{"d_expert": 96, "balance_bias": true, "head_dim": 64, "qk_norm": false, "tie_embeddings": true, "init_std_qkv": 0.0442, "init_std_o": 0.00866, "optimizer": "soap_variant", "beta1": 0.95, "final_lr_fraction": 0.05, "dataset": "wikipedia_en"}
Below are experts of layer 10 (counted from 0) of a mixture-of-experts language model. Rows are named router (the router's row for the expert), up (a neuron's input weights, with its number), down (a neuron's output weights, with its number) and show model dimensions 0-127. Each number is 128 + 24 x the weight over its row's rms, rounded and kept within 0 to 255.
Before each expert's rows: "gets" lists some tokens that make up at least twice as much of what it gets as of all text; "comes before" lists some tokens at least twice as common just after its tokens as in all text. This comes from a sample of Wikipedia text that the model never trained on. Tokens count by the router's weight.

# expert 11
gets: " the", " an", " |", " a", " The", " of"
comes before: " ", " \"", " A", " $", " American", " C"
router [126 117 110 110 132 100 165 114 104 164 150 118 106 114  99  97 172 168 129 141 146 145 104 130  87  96 113 100 126 126 135 141 124 119 116  86 127 118 162 101 127 156 100 126 112 133 168 109 123 133 107 184 117 131 131 165 111 132 147 130 102 124 116 146 147 138 153 127 127 126 149 152 128 179 123 144  96 141 122 109 176 133 162 124 110  91 132 160 157  92 110 145 150 152 152 108 114 117 114  99 122 121 144 124 123 126 152 153 165 137  90 137  97  91  94 161 103 148 112  59 171 178 119 148 113 126 181 123]
up5 [162 113 103 131  94  98  82 111 115 176 158 127 139 131 159  77 190 126 101 190 129 129 115 123 111 126 114 106 134 108 192 145 129 120 108 107 178 172 153 136  74 139 147 119 100 116 141 115 122 129 125 137 112 152 162 161 132  95 112 131 152 140 147 122 160  99 142 119 126  94 102 158 128 152 116 137 119  94 113  94 144 142 155 157 126 112 102 107 110 130 111 147 113 125 139 127 101 121 112 110  95 134 156  72 132 113 166 129 102 127 122 143 127 108 136 135  93 127  96 157 159 129 139  97 160 143 151 116]
down5 [159 133 173 118 172 120 159 105 126 119 138 157  89 133 109 129 126 140 116 111 119 137 137 124 128  72 119 138 114 127 118  99  70 136 127 150 144 107 130 148 161 137 171 135 169 135 134 126  81 142 121 127 107 109 119 118 116 108 106 188 109 140 134 149 107 168 108 123 110 103  68 100 116 121 143 129  97 132 114 158 110 164 139  53 143 113 141 155  99 109 155 144 134  98 139  98  91 136 112 143 170 141 120 117  74 122 111 141 106 112 136 146 140 131 154 104 144 154 114 131 148 135  82 139 124 149  83 104]

# expert 29
gets: "1", "9", " ", "8", "7", "2"
comes before: "9", "8", "7", "6", "5", "4"
router [151  95  80 139 141 143 139 129 130 145 168 118 123  96 130 135 129 143 163 125 134 164  63 196 120 109 156 144 139 118 140 104 135 109 113 125 128 120 175 123 101 153  88 100 144 154 106 120 189 119 150 110 154 150 137 145 121 104 138 150 119 149 123 148 126 143 138  56 149 134 100 121 142 120 127 118  94 132 106 121 135 121 127 134 113  95 144 142 117 123 108 201 118 153 138 126 146 101 114 108 128 148 118 133 102 122 130 195 104 135 125 150 107 133  67 163 138 169 125 109 149 148 110 117 114 105 123 135]
up12 [170 167 144 152  93  89 104 128 139 134  98 129 123 141 116 146  75 127 152 122 129 123 107 105 110 141 144 137 125  78 129 135 117 118 134 137 158 135 111 112 122 106 119 176  97  99 135 129 146  88 121 175 155 133 166 153 125 125 111 180 138 155 155 144 123 131 169 125 126 147  65 109 109 126 106 127 104 132 167 108 144 136 104 144 122 102 121 101 131 108 110 128 167 202 122 129 118 116 107 160 125 113  97 102 136 151  95 120 109  70 121 108 121 111 125 196 128 150 132 118 142  95 124  90 138 127 123 124]
down12 [ 94 101 126 112 152 147 117 106 163  98 114 132 108 161 111 141 139 144 142 117 134 165 132 140 133 175 127  98 132 125 131 149 123  89 122 150 132 130 134 142 168 137 151 167 150 109 113 119 127 145 140  69 129  81 111 107 133 122 153 113 133 151 139 154 134 123 168 148 144  92 177 137 171 112 132 175 111 146  81  96 151 127 116 159 125 150 115 152 118 142  95 132  86  87 151 128 169 113 111 109 157 134  68 102 135 124 140 127 155 115 116 145 141 139 158  86  97  95 125 142  92 121  77 170 125 142 119 152]

# expert 26
gets: "ed", "e", "al", "com", "le", "en"
comes before: " by", "ing", " in", " to", "ed", " on"
router [151 104  87 136 175 117 136 108 128 137 115 107 139  96 156 135 145 118 159 127 135 130  85 147 107 101 135 134 102 160 128 174  92 126 143 109 105 108 124 124 153 135 126 101 114 122 126 104 134 135 109 108 124 131 170 157 148 152 152 123 102 110 107 160 189 108 146 120 101 112 160 126 130 137 113 109  75  97 157 107 147 134 160 127 139 113 124 144 168 135  83 197 149 109 126 131 165 132 123  70 119 155  98 162 148  54 156 126 157 116 116 163  86 130 143 164 125 124 126 127 144 123 122 121 133 133 127 150]
up5 [142 115 119 171 138 121 139 139 114 142 152  93 151 122 112 118 140 113 103 133 108 100 149 186 102 110 119 154 144 118 152 120  88 130 141 137 109 182 124 101 132 102 114 112 113 117 104 104 136  78 148 118 127 118 163  89 104 151 104 116 124 125 138 130 206 107 108 103  85 150 133 116 152 134 130 129 136 110 180 159 147 130 144 117 148 137 132  93 151 139 153 172 155  89 179 135 142 115 161  59 151 127  97 139 127 113 138 118 140 156 122  98 149 153 135  96 122 111 142 146 170 122 125 145 153 109 100 112]
down5 [ 94 132  90 104 151 117  57 147 123 153 125 130 125 147 134 129 116 137 152  80  84 148 115  88 135 142 158 131 154 179 144 132  94 104 139 148 150 139 155 112  98  98 137 123 121 103 102 146 136 141 100 116 171 104 140 119 106 121  95 167 141 155 126 118 136 111  76 180 122 135  96 103 128 151 138  91 108 132 146  97 149 173 143 158 109 127 145 135 148 141 155 157 167 145 142 148 153 136 137 116 115 114 153 148 117 190 133 146 132 108 133 146  97 138 133  93  96 108 157 109 164 144 156 105 145 132 112 108]

# expert 6
gets: ",", " that", " and", " he", " which", "."
comes before: " was", " the", " he", " is", " it", " they"
router [148 123 126 105 124 124 149  81 120 153 153  95  91  76 132 114 116 153 142 153 141 131 129 128 121 104 132  99 143 130 140 159 111 112 150 101 145 178 103 122  78 145  84  86 135 130 160 107 136 148  92 159 147 166 143 136 105 104 152 105  99 121 127 135 150 131 106  93 133 135 128  92 162 151 107 120 108 126 104 113 192 140 156 104 140 106 153 154 135 124 120 177 183 179 115 121 150 128  97 127 160 170 108 134 131 144 142 156 155 140 133 128 125 117 119 146 153 141 124 118 152 133  78 119  76 119 137 111]
up5 [112 161 156 156 132  99 128 124 161 146 159 117 153 101 120 103 106 154 106 150 104 139 144 100 155 153 106 113 142 128 144 124 110 142 122  99 155 105 185 127  88 140 110 127 180 163 119 142 145 126 127 134 179  77 167 186 143 125 116 124 146 146 159  75 177 149 126 136 142 146 113 114 123  97  70 157 104 144 176 108 100 130 166 114 129 160 128 132 109 135 128 146 152 144 123 121 150 135 130 137 116 160 136 106 128 127 125 155 142 165 122 103 116  84 157 122 122 139 144 151 142 138  95 114  74 132 135 124]
down5 [129  82 110 111 112 153 118 124 154 142 132 121 122  81 135 174 174  64 138 137 139 102  86 137 114 151 138 148 136 137 109 145 145 147 146 135 135 146 109 110 150 148 183  82 105 149 199 120 149 142 138 133 109 126 112  89 172 132 119 110 113 136 125 122 112 134  85 123 133 125 137 160 165 135 155 163 107 121 138 146 159 129  58  94 168 135 160 125 177 111 110 108  85 140 145  90 122 118 131 156 152 160 140 164 105 140 140 114 110 130 140 137 118 127 139 156 136 142 148 159 120 123 122 106 123 117 144 128]

# expert 9
gets: "\n", "==", " ==", "″", "===", "′"
comes before: "-", "\n", "|", "N", "|---|---|", "The"
router [136 110 108 138 130 126 139 105 173 126 158 128 116 124 142 113 130  97 196 133 152 160 125 145  72 120 153 119 116 159 142 147  74 124 125 103 126 115 137 147  98 131 125 156 133 132 171 101 175 124 171 107 140 104  93 144 116 135 174 129 117  93 126 108 138 155 134 115 134 155 105 141 132 148 111  89 111  74 135 135 130 145 154 138 122  96 121 156 135 113 128 144 120 149 119 101 147  60  97 113 106 159 104 154 116  82 157 169 122 138 138 153 131 114 112 134 129 153 137 109 143 131  77 158 120 106 171  91]
up22 [105  78 138 116 158 129 127 182 158 149 110 144 113 145 115 123  79 139 140 148 111 129  81  95 102 129 127 132 136 149 135 133 138 169  98 108 117 116 168 114 104 177 127 107 155 126 144 129 125 154 184 114 100 125 130 178 131 134 126 126 156 157 150 130 147 139 158 129 134 120 100 156 145 158 109 111 140  76 156 137 133 149  99 144 147 125 141 130 178 135 169 149  95 128 156 105 105 104 107 109 109  96 150 150  79 123 109 170 141 157  95 147 141 103 133 111 133 100 128 101 153 139 155 113  91 151  85 135]
down22 [117 130  79 110 131 118 166 163 128 150 130 167 127 125 132 171 122  91  82 113 154  73 130 131 178 137 107 128 136 115 163 145  94 167 119 135 176  98 127 162 152 124 135 168 168 117 113  90 118 154 120 130 152 122 141 144 114 119 155  96 162 115 151 151 137  85 107 142 137 144 128  74 101 106 112 121 112 168 120 152 121 127 118 109 124 164 113 141 124 129 124 109 110 135 130 168 117  94 126  92 146 108 119  88 100 135  99 133 114 143 104 151 146 146 175 149 142 130 167 105 118 167  91 144 153 155 119 129]

# expert 40
gets: "0", " ", "9", "2", "1", "–"
comes before: "1", "2", "0", "3", "4", "5"
router [164 135  78 121 114 109 141 118 100 124 130 122 139 112 138 104 127 118 136 145 144 111 127 160 123 123 146  75 130 151 156 137 122 110 149  91 135 107  86  96 123 182 111 130 129 122 130 125 165 149 116 187 139 125 122 155 104 119 129 126  55 110 107 137 192 147 170  87 111 137 135 156 155 162 103 153 126 124 164 127 126 125 161 131 143  74 130 200 159 106 122 120 140 115 140 114 129  77  98  99 146 129 132 161 116 116 113 169 155 130 138 145 136 117 107 110 124 133 117  93 145 117 114 129  92 130 130 123]
up14 [135  91 118 136 124  96 146 162 151 126  99 161 134 170 171 169 137 123 137 111 106 119 130 170 143 156 107 126 141 117 136 148 123 131 191 107 131 143 125 131 183 120 125 124 152 132 170 134 129  74 139 189 126 134  85 118 100  74 115 117 149 123 140 130 124 187  71 149 105 112 172 110 140 153 122 127 115 138 134 105 100 122 149 140 122 153 113 125 184 149 152 156 112 129 149 156 112 129 107 143 152 126 125 111 102 141 143 124 126 129 158 114 131 103 154 118 128 136 112 131 155 114  85 134 137 166 142 178]
down14 [117 160  75 126  97 161  99 140 122 130 124 142 176 116 135 124 126  94  99 102 132  84 134 123 112 155 120 128 126 150 124 105 141 173  63 123 125 131 127 132 122 148 160 138 131 118  84 104  97 125 134 105 129  70 139 163 105 143 152 100 128  94 140 150 161 118 133  89 170 151  76 126 149 122 126 165 169 115 116 134 102 121  96 148 133 110 124 127 115 134 117 104  81 126 115  92 119 106 147 116 113 113 142 117 124 144 110 116 152 129 169 158 141 155 116  93 128 145 123  93  89 109 174 116 102 126  83  92]

# expert 5
gets: "-", " ", "|", " •", ":", " –"
comes before: "1", "2", " •", "3", " Born", "4"
router [158 124  97 129 148  88 148 135 145 174 138 106 109 119 112  97 141 129 161 129 141 146 118 168 104 136 172 135 132 152 154 133 105 110 120 121 130 142 170  52  92 150 122  80 131 167 147 131 152 147  82 157 122 102 145 121 126 144 138 135 125 127 126 142 158 156 138 117 123 160 102 111 150 130 113 171 127 128 131 134 173 114 198 158 141  68 118 160 122  78 128 141 137 149 137  83 116 134  99 112 109 120 101 135 114 107 113 117  91 112 131 156 119  78 116  92 131 114 121 112 124 135 128 159 135 111 148 115]
up5 [120 136 124 125 133  74 159 128 131 159 132 125 140 186 143 114 122 103 146 145 138 142  82 166 134  94 156 111 121 148 141 121 103 114 109 119 159 189 164 140 141 140 124 123 147 125 139 158 169  87 102 127 129 125 112 133 173  94 152 156 145 116 129 102 101 113 132 142 100 177 147 129 119 147  72 131 118 119 123 106  89 145 168 172 133 112 125 102 142 103 143 142 123 146 160 115 105 151 117  80 121 112 181 140 137 137 150 110 125 157 127 137  97  92 134  87 109  97 150 131 115 140 148 157  95 172 108 122]
down5 [139 103  96  86 141 123  96 133 128 129 170  63 156 135 145  97 158 104 135 129 116 115 127 145 156 157 125 102 141 152 149 137 125 130 141 160 134 131 146  79 111 122 126 108  76 148 117 163 102 111 126 113 109 103 118  85 112 129 160 140 164  76 152 156 150 109 177  94  95 128 123 141 136 163 129 123 101 122 151 148 103 142 148  95 182 153 119 137 135 107 115 128  94 117 124 101 120 117 156 119 136 116 109 132 136 130 106 195 138 145 154 112 114 129 123 187 156 180 104 146 141 129 120  95 125 137 121 134]

# expert 16
gets: ".", ").", " John", ".\"", "\".", " David"
comes before: "\n", " The", " He", " In", " It", " This"
router [103  92 118 123 113 114 126  87 121 145 157 123 145 137  99  86 114 128 153 106 147 137 124 131 143 135 170  73 102 116 131 155 133  99 131 109 132  98 109 111 108 161 113 115 127 166 155 150 174 156 107 135 146 147 141 166 121 117 104 111  65 121 148 156 146 129 132 115 120 165 118 118 143 167 106 132  89 140 146 162 163 111 142 124 136  96 117 148 133 135 138 176 137 180 114 142 163 107 115 112 138 178 131 114 108 106 139 140 144 167  81 123 124 119 120 143 115 130 102  84 175 116 105 141 127  88 174  93]
up19 [106 110  83 116 145  87 129 133 141 145 112 114 107 155 110 134 137 146 142 131 100 137 188  83 142 151 164 127 115 105 141 120 117 130 140  90 209 100 125 154  95 111 102 106 124 142 110  94 162 127 137 144  97 124 156 162 132 120 155 152 122 113 110 150 109  93  79 134 115 104 119  88 107 133 136 150 120 154 122 102 119 132 110 127 111  97  88 147 109 151 101 118 130 102 127 163 130 126 134 102 129 130 138 140 123 104 105 121 126 143 104 138 112 176 131 145 190 127 164 150 139  66 114 111 127  89 126 167]
down19 [117  88  50  83 160  98  96 126 155 120 126 121 174 129 128 107 119 158  95 128 156 141 123 153 111  67  97 119 161 135 174  93 119  84 115 113 123 124 144 170 139 129 127 127 151 136 144 105 120 165 156 129 178 155 128 132 112 141 128 133 106 162 134  97 101 114 118 137 136 117 121 141 101 116 151 123 143 141 126 116 105 151 135 124 100 106 118 129 109 155 152 139 163  96 124 126 173 143 143 137 117 161 111 133 145 164 134 143 126 155 115 168  94 146 149 103  85 143 173  99 154  94 154  99 115 128 125 144]

# expert 42
gets: "y", "le", "ing", "er", "d", "ke"
comes before: "s", ",", " (", "'", "er", "ing"
router [138 116 120 102 156 112 166 106 126 124 200 130 101 130 111  76 138 100 191 166 142 136 120 155 126 141 142 140 105 116 112 144 153 114 153 117 140 115 116 103 120 137 113 122 133 181 108  97 117 140 132 139 133 154 158 139  79 110 159 143  86 107 130 124 179 142 129 113 116 142 170 142 169 144  81 113 129 116 148 126 106 112 119 153 186 109 175 129 135 115 125 131 136 164 121 134 142 109 120 112 126 133 110 148 143  80 144 133 138 166  72 137 114  96 107 127 126 108 121 129 133 137  80 129 108 103 164  94]
up8 [115 111 123  94  94  97 115 165 137 123 121 110 128  59 111  83  95 120 133 136 138 154 122 167 127 112 179 154 131 127 116 138 192 101 132 141 130 115 139 153 139 155 114 149 122  86 117 125 133 150 147 152 102 100 144 163 108  75 131 122 129 122 127 108 154 155 165 144 111 112 103 116 122 122 148 153 129 109 141  87 104 109  98 132 128 125 128 126 140 117 143 159 137 114 154 146 142 181  91 136 136  99 129 178 148 121  92 142 176 152 128 130  97 114 129  94 123 148 102 136 174 103 117 125  94  77 158 115]
down8 [155 161 152 158 148 109 139 168 114 145 147 159 131 117  84 158  92 151  76 180 148 110 125 124 143 174 145  97 135 142  81 101 150 136 125 120  95 115 121 175  90 127 101 158  95 181 161 124 148  99 146 167 123 152 119 136 117 128 110  80 129 128 133 145  96 122 142 142 156 125 139 148 114 137  96 129 126 119 160 126 127 109 145 104 139 102 161 136 168 124  94 136 133 152 104 130  80 108 119 148 153 154 168 149 133  94 112 135 116 151  93 128  89 124 120 143 130 123 125 137 161  76 131 119 121 102 130 108]

# expert 44
gets: " (", "\n", " \"", "-", "==", "==="
comes before: "The", "==", "S", "1", "In", "A"
router [150  81 106 126 178  81 114 141 129 151 183 114 101 139 141  81 110 162 150 146 152 163 137 158 128 132 147 111 131 131 123 113 105 139 116 119 107 159 136 117 149 168 129 113 127 132 152 107 142 103 128 145 132 138 141 155 146 145 101 112  98 116  89 151 157 158 129 107 126 120 131 175 132 144  83 158  79  70 129 135 118 142 154 127 147  97 118 168 163 130 111 129 133 169 131 133 122  91 102  82 120 111 159 108 114 132 102 137 143 144 129 174  92 113 117 123 122 122 142 119 163 144  91 110  83 111 131  85]
up8 [113 113 106 135  92 153  97 138 111 147 152  88  97 120 143 106 139 158 113 121 122 141 138 149 147  94 135 138 108 146 155 178 170 104 140 133 144 149 117 149  91 141  92  85 104  89 115 150 156 145 129 111 156 130 105 168 155 109  73 114 136 121 182  80 157 156  66 118 100 138  77 119 133 105 125 124 141 115 125 131 117 144 103 144 146 133 126 136 148 127 132 113 127 110 151  84 169 133 139 107 109 181 146 135 135 145 113 133 108 154 127 124 143  91 168 134 141 170  86 145 103 136 144 105 142 142 102 121]
down8 [136 137 117 128 125 123 134 117 174 133 105 129 147  79 141 146  72 153  91 113 146 176 152  93 141 101 112 136 117 131 127 123 103 157 143  92 119 145 110 130 139 122 116  80 112 118 143 124 123 141 149 110 145 162 105 106 115 164 105 150  63 160  99 118  64 118 167 122 106 110 142 117 104 162 135 115 110 172 119 105 131 160 149 131 128 133 121 165 130 136 136 100  59 163 130 144 125 136 158  91 102 161  78 127 108 127 139 119 133 137 103 144 141 152 159 116 114 149 167  98 158 122 108 108 148 122 119 132]

# expert 3
gets: "'", ")", " I", ":", ".", "\""
comes before: "\"", "s", "'", " (", ")", "\","
router [134 135 119 120 151 118 131  89 133 184 143  98  94 116 119  81 132 115 162 146 146 165 100 144 110 143 148 135 118 100 122 178 127 120 114  96 167 118 140 115 107 145  74  99 123 139 149  88 148 143 131 151 122 139 125 133  87 153 102 136  92 140 136 157 117 135 144  86 111 135 135 139 138 139  73 152 133 132 138  89 165  93 103 137 165 107 115 175 138 148 106 161 163 142 146  91 141  97 135  98 122 136 135 157 106 122 148 172 171 134 135 141 106 130 134 154 124 155 105 123 152 139  61 129 105 118 155 114]
up4 [166 143 148  92 126 125 130 138 117 150 148 161 135 111 142 141 133 140 127 203 116 148 145  98 139 141 134 136 108 129 114 154  87 125 141 126 128 136 125  69  98 117 103  88 148 136 118 123 106 168 139 109 120 135 119 135 103 136 108  90  95 161 175 165 108 163 100  87 115 132 108 143 158 115  90 137 138 118 151 113 127 136 155 150 155 165 161 146 111 139 144 110 132 126 182 166 175 154  71 156 134 109  90 144 114 136 121 136 127 147 117 155 130 135 135 146 152 108 103 115 123 149  97 136 125 141  63 155]
down4 [115 112  98 138 133 111  96 190 121 115 106 143 157 114 130 159 120 145 103  99 140 129 147 118 118  99 165 102 105 115 118 113 145 144 118 153 119 143 172 125 120 132 115 120 111 123 180 122  86 104 142 164  89 166 107 161 146 103  88 167  93 122 182 144 146 113 127 160 144 124 167 121 132 117 103 124 132 124 111 137 130 118 132 132 134 155  80 122 129 136 141 106  80 146 137 126 195 122  97 134 114 128 149 111 125 156 145 154 135 128 120 118  86  89 139 176 109 111 153 147 157 129 159  80 118 151  79 121]

# expert 22
gets: "1", "2", "3", "4", "5", "0"
comes before: "0", "9", "–", ")", "8", ":"
router [146 114 118 161 127 102 150  98 134 167 120 116 119 106 147 103 153 115 150 154 143 138  95 139 105 113 186 123 105 155 159 129 116 123 123 107 132  97 141 133 130 180 127 128 104 163 117 109 152 148 141 129 145 140 133 117 100 143 137 166 113 123 115 126 168 154 121  98 137 163 167 151 166 153 114 107 120 119 127  97 143  98 156 125 136  91 174 153 132 118 117 141 125 153 118 113 114  87  47 107 101 139 130 158  98 127 151 141 208 119 127 133 122  96  95 130 136 133 123 108 155 156  99 145  85  98 148 109]
up5 [128 126 133 149 154 128 121  95 129 140 123 124 105 133 159 160 123 104 116 125 112 131 128 127 130  69 124  96 155  83 154 134 116 125 104 125 154 115 130 100 164  77 151 132 133 150 105 131 116 187 146 141 119 120  87 162 119 131 124 128 154 106 111  82 119 163 153 111 119 160 189 148 153 154  97 116 101  94 144 127 153 147 137 143  90 120 127 101 122 121 149 107 129  88 146 102 116  57  91 134 162 139 136 146 114 136 127 137 139  95 129 138 171 147  59 134 165 162 100 147 143 131  98 123 124 115 112 133]
down5 [115 145 126 110  98 102 108  98 143 132 132  98 146 103 137 115 162 173 131 128 167 150 143 140 151 145 132 143 154  78 151 124 126 167  83 139 148  94  95 163  95 132 126 133 138 146 143  97 135 133 111 134 193 154 123 181 149 107 108  93 151 118 123 144 104 140 106 121 157  79  94 122 114 138 177 140 114  85 104 121 115 121 137 126 124 170 130 131 147 142 132 111 117  81 134 113 151  95 164 121  81 100 144 109  86 125 151 121 107 123 131 126 117 116 126 189 136 108 128  91 122 116 113 135 155  95 122 166]

# expert 19
gets: " with", "ing", "ed", " by", " for", " to"
comes before: " the", " a", " to", " that", " his", " in"
router [144 147  85 141 155 137 129 121 113 142 139 126 115  74 152  61 129 133 144 169 132 157  82 159 109 135 138  98  98 110 118 165  94 131 160 107  96 140 126  94 110 135  94 116 125 156 157 111 127 147 158 146 151 142 130 145  99  80 161 111 106 145 150 132 120 151 130  96 111 148 130 150 146 135  92 130 112  67 150 105 160 123 143 122 170 126 128 132 126 108 136 168 142 150 133 142 140 125  96  91 138 139 129 151  99  86 144 121 136 150  76 127 113 105 115 149 176 111 118 145 191 156 121 145 125 141 123 135]
up5 [148 157 142  86 114  97 165 143 142 119  87 182  86 153 162 117 171 139 110 135 137 113 127 135 158 119 178 118 153 136 134 133 114 138 123 101 167 135 131 122 122 155  64 135 117 136  97 147 140 112 187 122 151 161 151 143 111  89 153 121 147 153  87 125  98 134  92  88 158 114 155 116 147 150 114 147 117 136 119 118 165 144  97 105 162 126  95 154 134 137 187  92 117 135 115 151 140 162 182 107 133 122  97  99 102 159 128 152 129 143 135 110 112 103 130 135 141 134 145 106 116 131  99 135 127 127 130 120]
down5 [122 127  78 100 133 125 140 126 110 152 118 129 117 122 159 111  79 160 111 151 148 124 122  89 110 108  97 157 140  90 121  98 136 131 119 159 102 117 126 138 133 105 147 154 125 118 136 126 108 165  93 123 123 127 118 129 120 152 101 167 164 116  89 141 152 108 154 132 112 130  60 179 145 129 132 134 142 168 117 108 110 133 185 109 115 142 136 141 109 158 110 161 175 119  81  90 164 129 150 134 133 162 150 130 134  93  58 114 142 122 135 172 148 136 116 141 126  87 142 118  97 115 130 114 104 160 100 135]

# expert 39
gets: "0", "5", "3", "2", "4", "8"
comes before: "0", "5", "6", "7", "8", "%"
router [145 115  92 109 126 112 125  88 162 179 114 113 103  86 123  92 137 109 123 131 144 163 124 122  97 136 191 104 119 158 150 177 136 128 137  99 115 141 112 135  94 180  80 122 103 131 147  79 145 109 141 131 134 129 167 145 148 155 148 126 117 125 141 120 190 157 138 100 127 141 124  85 148 155 106  95 139 121 113 165 169 120 158 112 175 106 115 145 109 137 127 135 108 141 125 122 166  94 123  97 145 135 113 137 105  98 132 145 168 133 102 144 112 115 134 157 145 118 108 102 113 141 102 176 120 148 146 113]
up4 [142 101  96 133 135 142 133  97 188 173  93 114 130 119 130 126 138 127  91 136 102 135 141 111 124 126 171 112 122 169  96 163 107 154  72 135 104 151 110 148 101 189 153 111 173 133 101 126 115 111 140 130 167  90 107 144  97 171 146 146 142 118 117 123 115 104  88 152  72 143 114 138 109 194 102 102 118 100 145 159  84 140 111 155 117 139 108 119 104 114 127 142 150 156 132 142 135 142 120  96 134 103 146 136 110 136 144 129 151 104 179 128 118 115 140 130 126 112 118 163 109 116 113 145 104 110 114 108]
down4 [133 133 137 109  70 126 111 101  92 144 109 125 157 123 156 104 115 102 164 142 141 153 146 155 117 138  69  98 145  94 133 174 122 160 155  78 137 122 169 111 135 117 105 113 136 141 119 143 121 112 122 157 129  88 127 137 135 155 142 177 136 153 144 102 149 121 125 112 143  73 126 135 133 145 169 151 120 147 106 103 118 148 160 122 106 106 144 151 134 140  83 112 135 142 121 107 116 139 128 121  84 179 137 170 138 137 147 114 121 148 117  81 144 102 117 141 152 153  96 110  91 157 183 134 163 150 154 107]

# expert 18
gets: "s", ")", "%", "ers", "es", " years"
comes before: ".", ",", " of", " and", " in", " were"
router [141 103  90  96 128  79 140 106 133 153 149 101 132  98 127 102 143 147 144 120 150 155 107 140  88 110 143 129 139  97 119 187  90 134 130  65 147 161 109 124 106 168 105 100 136 124 147 173 125 124 152 171 168 114 179 163  83 180 168 112  99 101 125 131 147 133 121 109 144 182 161  84 141 137 111 150 129 108 162 114 134  98 119 127 120 134 128 137 132 149  85 146 134 161 118 127 139 110 138  99 102 169 117 126 113 101 115 170 141 117 130 132 116 121 121 109 133 126 156 109 141 116 122 152 115 133 150 127]
up6 [125  86 130 135 100 100 185 115 132 173 150  97 131 149  79  96 139  81 168 106 108  89 114 103  83 149 132 115 134 130 124 130 123 134 108 122 153 143 117 143 113  98 115 141 154 145 149 147 132 153 123 121 123 118 138 137 125 177 157 143 152  95 150  73 130  94  95  99 170 145 136 131 144 156 126 149 133 113 123 135  95 101 159 140 127 113 179 118 109  85 132 106 157 118  91 157 138  98 156 100  90 102 153 114 133 139 131 165 145 106 106 121 116 132 106 118  96 149 121  95 138 153 102 142 104 149  95 159]
down6 [ 93 125 112 134 114 113  99 126 106 123 178 115 146 129 157 142 142 146 151 125 132 134 134 116 104 137 114 113 127 162 132  97 123  97 120 123 134 105 149 160 120 105 123 123 137 134 159  51  79 183 161 130 139 140 106 133 103 146 145  84 106 151 113 155  98 111 125 133 144 127 133 131 116 132 134 133  96 148 140  98  86 157 136 110 152 117 182  86 165 104 140 158 141 167 164 128 123 145 139 101 126  75 134  77 144 144  65 150 128 130 145 148  87 112 109 128 153 113 164 145 146 109 166 104 134 129 139 111]

# expert 38
gets: ")", "0", "\"", "4", "3", "%"
comes before: " |", ";", ":", "%", " by", " ("
router [143 129  92 131 152 117 155  76 141 205 140 123 123  91 149  90 151 126 167 150 128 157 100 146 120 132 135 139 119 123 158 164 130 120 124  76 131 148 112 104 137 126 119 118 119 151 169 111 137 142 128 117 135 133 148 124 123 116 119 118  93 102 112 125 119 128 165 104 147 165 100 111 159 147 115 163 137  97 170 152 126  98 155 136 116  98 163 148 143 119  87 156 143 159 140 122 131 105  85  82  99 123 144 116 133 133 169 136 169 118  69 142  89 113 112 112 104 163 134 116 153 126 118 178 119 100 136 136]
up23 [154 136 118 119 128  62 102 131 127 165 126 136 105 106 163 110 129 129 171  97 126 123 144 143 150 123 119 137 133 122 183 170 167 157 135 106 110 130 153 142 120 107 129 130 154 164 140 118 137 149 107 103  97  99 114 131 110 161 112 146 109 127 181 103 115  74 128 122 120 110  81 117 151 169 166 131 120  65 111 165 149 124 137 158 118 107 164 139 143 132  97 104  99 103 117 101 172 162  94 141 166 101 136 133 120  97 148 121 149 132 124 119 136  92  86 118 108 132 145 125 142 110 145 119 150  92 151 146]
down23 [124 139 195 106 141 141  92 126 121 108 120 145 102 150 128 128  60 118  79 125 126 148 131 137 178 132 125 138 116 133 181 135 107 154 183 136 131 140  95 112 140  99 153 146 104 150 169 123 131  92 145 145 133 154 129 120 135 130 105 148 127 107 102 138 116 161 106 118 186 178 148 154 120 114 105 108 131 148  78 101 114 137 121 153 160 125 110 133 144 155 148 114 116 141 132 126 181 126 123 120 127 124 100 108 132 143 154 106 111 113  94 105 147 176 133 184 141 125 130  93 150 139  93 142 160 151 113 141]